From a checkpoint of a small mixture-of-experts model trained on Wikipedia: 64 experts in each of 14 layers, 4825 steps.
Below are experts of layer 7 (counted from 0) of a mixture-of-experts language model. Rows are named router (the router's row for the expert) and show model dimensions 0-95. Each number is 128 + 24 x the weight over its row's rms, rounded and kept within 0 to 255. Numbers have three digits each.
Before each expert's rows: "mostly gets" lists some tokens that are sent to it at least half of the time. This comes from a sample of Wikipedia text that the model never trained on.

# expert 1
mostly gets: "=", "\".", "\"", "“", "(\"", ".\""
router:137153101104085119129123107130115162112116134112115133169101145118146139110109179155103124175129095113174159130127125147104118109128156138145113124136131114130087101091137130095098137123172157120098157131140133125086112121147194137156157100159097156097093167137133091126148119121105134148

# expert 42
mostly gets: "social ", "ological ", "political ", "football ", "and ", "& "
router:125118179110125139135143156099122130123090104154188101116114152182126103108152144092117133137124126160107134158112126170135159131107158133095100087176138116106137118139114157103159081070108101137143105163070121131123128148120114138120123150103107107117080119112127155151076097114143111161

# expert 58
mostly gets: "č", "ak", "ss", "aj", "š", "ki"
router:143131095198088154083035149108150120121127129134160122149113147119139190119111124143088155122119128120128136129115112147134123131149128092121132146111117135156147111120097111110165119149133099129151128076137119124142152129102126109100142190161109106159147115128135116137146141128091139070

# expert 24
mostly gets: "Palest", "Pol", "Alb", "Candidate ", "Ir", "Connectic"
router:097127163142103113123144123126129162128077150125093127120119154108165125148108131160150098126142165119109139097078147127128136178153145146110137119090102122109143135127143090149132150088106089122168159152135157143134097187114085149162101140104135093119131163092181133139111106108150162120

# expert 47
mostly gets: "\" ", "people ", "members ", "ments ", "ants ", "teams "
router:154118105112130114089133096141108124157147165097119141125093179148117170173130126112158122164131123125149099120169147106113097156131095130161137127121120161155114131161139117102146159136120145136101137135132184140139118160074116123140152078093141132138158084132114112130159151116112127177

# expert 30
mostly gets: "Har", "Ram", "Jos", "Mil", "Christ", "Luc"
router:058129122199112120081094165117121069148151130156130124143132119080168158098094111159140116087120144136151079126110149145119122130154161116150133139093146135136107113127162111128118111145153124168180123108121113109151148093141134133124140185136114120146120085126141086113144125127134154098

# expert 23
mostly gets: "£", "#", "Jr", ".", "$", ","
router:112145119148126103132100119112142128121112094149186118138154119145119073134107117153128126091129124129166125082155159137139140145155093105136128117156124158112143097134167134143098145087139139145091151123124113137115133097134179107171116140110155148136099128156120199164096095158142127114

# expert 25
mostly gets: "University ", "Team ", "League ", "School ", "Royal ", "County"
router:103153120133148117149136139129126111189150093121154135087108153147152123160157078137131127125137149119150149099111167122107119126088145143130104083156117139137153090125139125101102105116120139137164156135133105152153119118135183079141093108102125127084114142128146127135144172146162145098

# expert 53
mostly gets: "ENG ", "BRA ", "FRA ", "GER ", "', ", "SWE "
router:163145156118143128145151092167130109166147121177137093125139139153130106086092161131105134094129159091160095149141109127129110120081112171156124149091114129105148092109096146156138107119124136172125122163121163105101123161094167117148140122128107109132111159077114130125135119135124123146

# expert 59
mostly gets: "M", "K", "H", "N", "Ch", "Kh"
router:179183129060154182088117107092166148087165111154127157132149133136123140109097100155133124136124144169122121142101122150108152147145142148161106118110131141156108131132113121132131132139131129102133145121092181152146115102124075132091094189170122118113096113133118178104116158102157113066

# expert 0
mostly gets: "Con", "Ex", "pro", "pre", "Pro", "dis"
router:108105130186128159085076145111116106086106138080115116108173141115159149101137152114125163116134118114167134133098106135123128104161131138093146154165146146130122114134123105145128138117143097119098062169138129098146165134152142178146169170167100136164128119120134133107158118131153111066

# expert 12
mostly gets: "Sh", "An", "Th", "Ch", "Br", "Tr"
router:102130147194161146085127176102099130127159132118119111131126121139088142044095112136140112134124136140162110102104097131091118121126154112176132115107121141099116108108182143149109132145094116123185128102145102124126145106119128128145176186122127151135131132126120098109149119125150126070

# expert 35
mostly gets: "comm", "sup", "exp", "dep", "comp", "Sup"
router:105112090146110168150097163134104166096163161115130127112120160151139133147117143137134106194124133132125197120150108110129120090149139100133127121108126121113154118113125133106135179113100142100144107162174128117121111176103130148165150165148085090116082123172150104116129123147139135078

# expert 34
mostly gets: "anim", "Rel", "design", "dem", "col", "viol"
router:085114140181126130107087145098092106083081153122116101111150126176180159124176132125141127209133118156125162114126135128106132150111151119082136088133123106172126121095124141147109117154114112141125052114130169122125133143180143122104116155164102152100169120141110119145106137081123109073

# expert 52
mostly gets: "John ", "James ", "Michael ", "Robert ", "David ", "George "
router:137129123125156124107152143154127106195126112125109154142143125111129132120169110139164154109130129145142113165157149116135155150163068113113135123108119114130129098098163141105132098143170127153171165148102098125114183086135124179126093087067122095168122113136152107135171150117151114116

# expert 4
mostly gets: "\".", ",", ".", ".\"", ":", "+"
router:149147074105115088138181134100096131095099106181133100144108117159113136135131136171116099116156098136118192146134161174134160132149126089091104138125111143139106144110133184153136131161089111114099132123096140135092108117116123124158130157107173124117094134136140133159153156148157120130

# expert 21
mostly gets: "not ", "Un", "often ", "never ", "also ", "Although "
router:101124130145115141127118113101137133103125149114147167126112112076094119100157166150109083144144115142149104116148156116183115148172098126124097144148095139124109132118108124121109113187127078155113127150125129114105144124111142104113115097150139143163178108160123136168120089183141184103

# expert 43
mostly gets: "The ", "the ", "their ", "his ", "His ", "her "
router:129115161110128169132105135085087131153160167082158117106130124128182112159129151169133115141129098133114071120151103139118153122126106140158142143183129149081106176115119085135140116110120126163171132121102137166105132127084113160098120122087165092126128104107131107132099101123119152109

# expert 40
mostly gets: "isl", "eder", "intend", "asc", "Palest", "CR"
router:155178085037148120120095129120139126114102113130112095107128142121139166146144139157154098113114137125117154149133108140076126083171112134120102121137116106158146087143127135120139151138110087104155113130092150120187184117106142115126101155085136132130124084099152096121106106131135133086

# expert 63
mostly gets: "You ", "My ", "Love ", "Life ", "God ", "Love"
router:161142096094136132146151138126146153143048082125137099144105166124093159156118142113157127118117106100134130138104135165130149145131106124150099117174132129132125109152141117116159142156125125118125157126135099097142122117149114126137105104148123119107140119107150128121164134108126110107

# expert 20
mostly gets: "Bob ", "democr", "Jim ", "Charlie ", "{"
router:199189087063145100145148095129166139106110095155147140108137129166114076151118115129132135123121143137101166179186168131080150115164123136087091103155105127136148138117130161144147127126133128136132181136117162155126101141125082104113088137131118104098127120122157174113150168111117109100

# expert 38
mostly gets: "three ", "two ", "several ", "many ", "four ", "early "
router:155118168150128125122142132123141081110141100100101127146105125151163107159156111163106161155111084142143127102124112085122101122179124164117138139138133170109104154146128137135096147101133134105129158126128111141114132111161118128111081107165152153154115121085117080099151101139168130167

# expert 17
mostly gets: "show", "design", "cont", "music ", "food ", "high"
router:100118127167150144086080130130142095100079142108106114083118130137111155173177115131127131144140134116167130169105104130107098127122155129085129096157157124153128133132132184116126131126123127156091125131135119126147103150135119141092167144158129110146147130139136137133103148100107114095

# expert 45
mostly gets: "An ", "=", "Born", "Occupation", "Type", "Died"
router:169119171107116106145170160159140174157182135086148174151161123135155123109130117122133104095137115141160081099112141181135159096097136130152142125117152118123091159119075093131125153118113160137158091118113097109122182128177133143133131151127132122139111110092111130142157150129112167155

# expert 51
mostly gets: "Am", "Pro", "Al", "Ad", "Cal", "De"
router:060137131172146174093095181083099088098128121107113124140106120104128075091105113134172112168132160117128119108117096123099157079146152151167139148146120118135122131133115096131149116126105160117171099137107124160105158110132119121114169178118127162109127148142133105121138129105118164099

# expert 60
mostly gets: "this ", "new ", "same ", "these ", "some ", "small "
router:124112125137139151102088115131123115127151103085121136158135128139107130148196101117161169160125125133094132153117147093084118164134107154108157124148173132157137163102147158140136108097148109140133126128067150133153112170140090198114130112081127146147144152141114119120118128128149128150

# expert 33
mostly gets: "(", "^{", "_{", "[", "(\"", "{"
router:102142141115097134114141122119172155095137133127142140116109115077158080108111144149145097145131167146142179163116124119134126074127108110173110137111105106151155168155155101147123104113122162147083069127150104158115120126119136138085128144152144131096073168123162150089124163145132107160

# expert 31
mostly gets: "Kenn", "Mi", "igg", "Han", "Tak", "Wat"
router:204154108116162131121136126115148187110119118147112117134133116120155147179118081122134091124124142161117183124138094121068158138142117132115131106088118116140089115176121165131134144151150099102125175084137152154175154121137088133112129158136095122136126121107154166102083140115141147085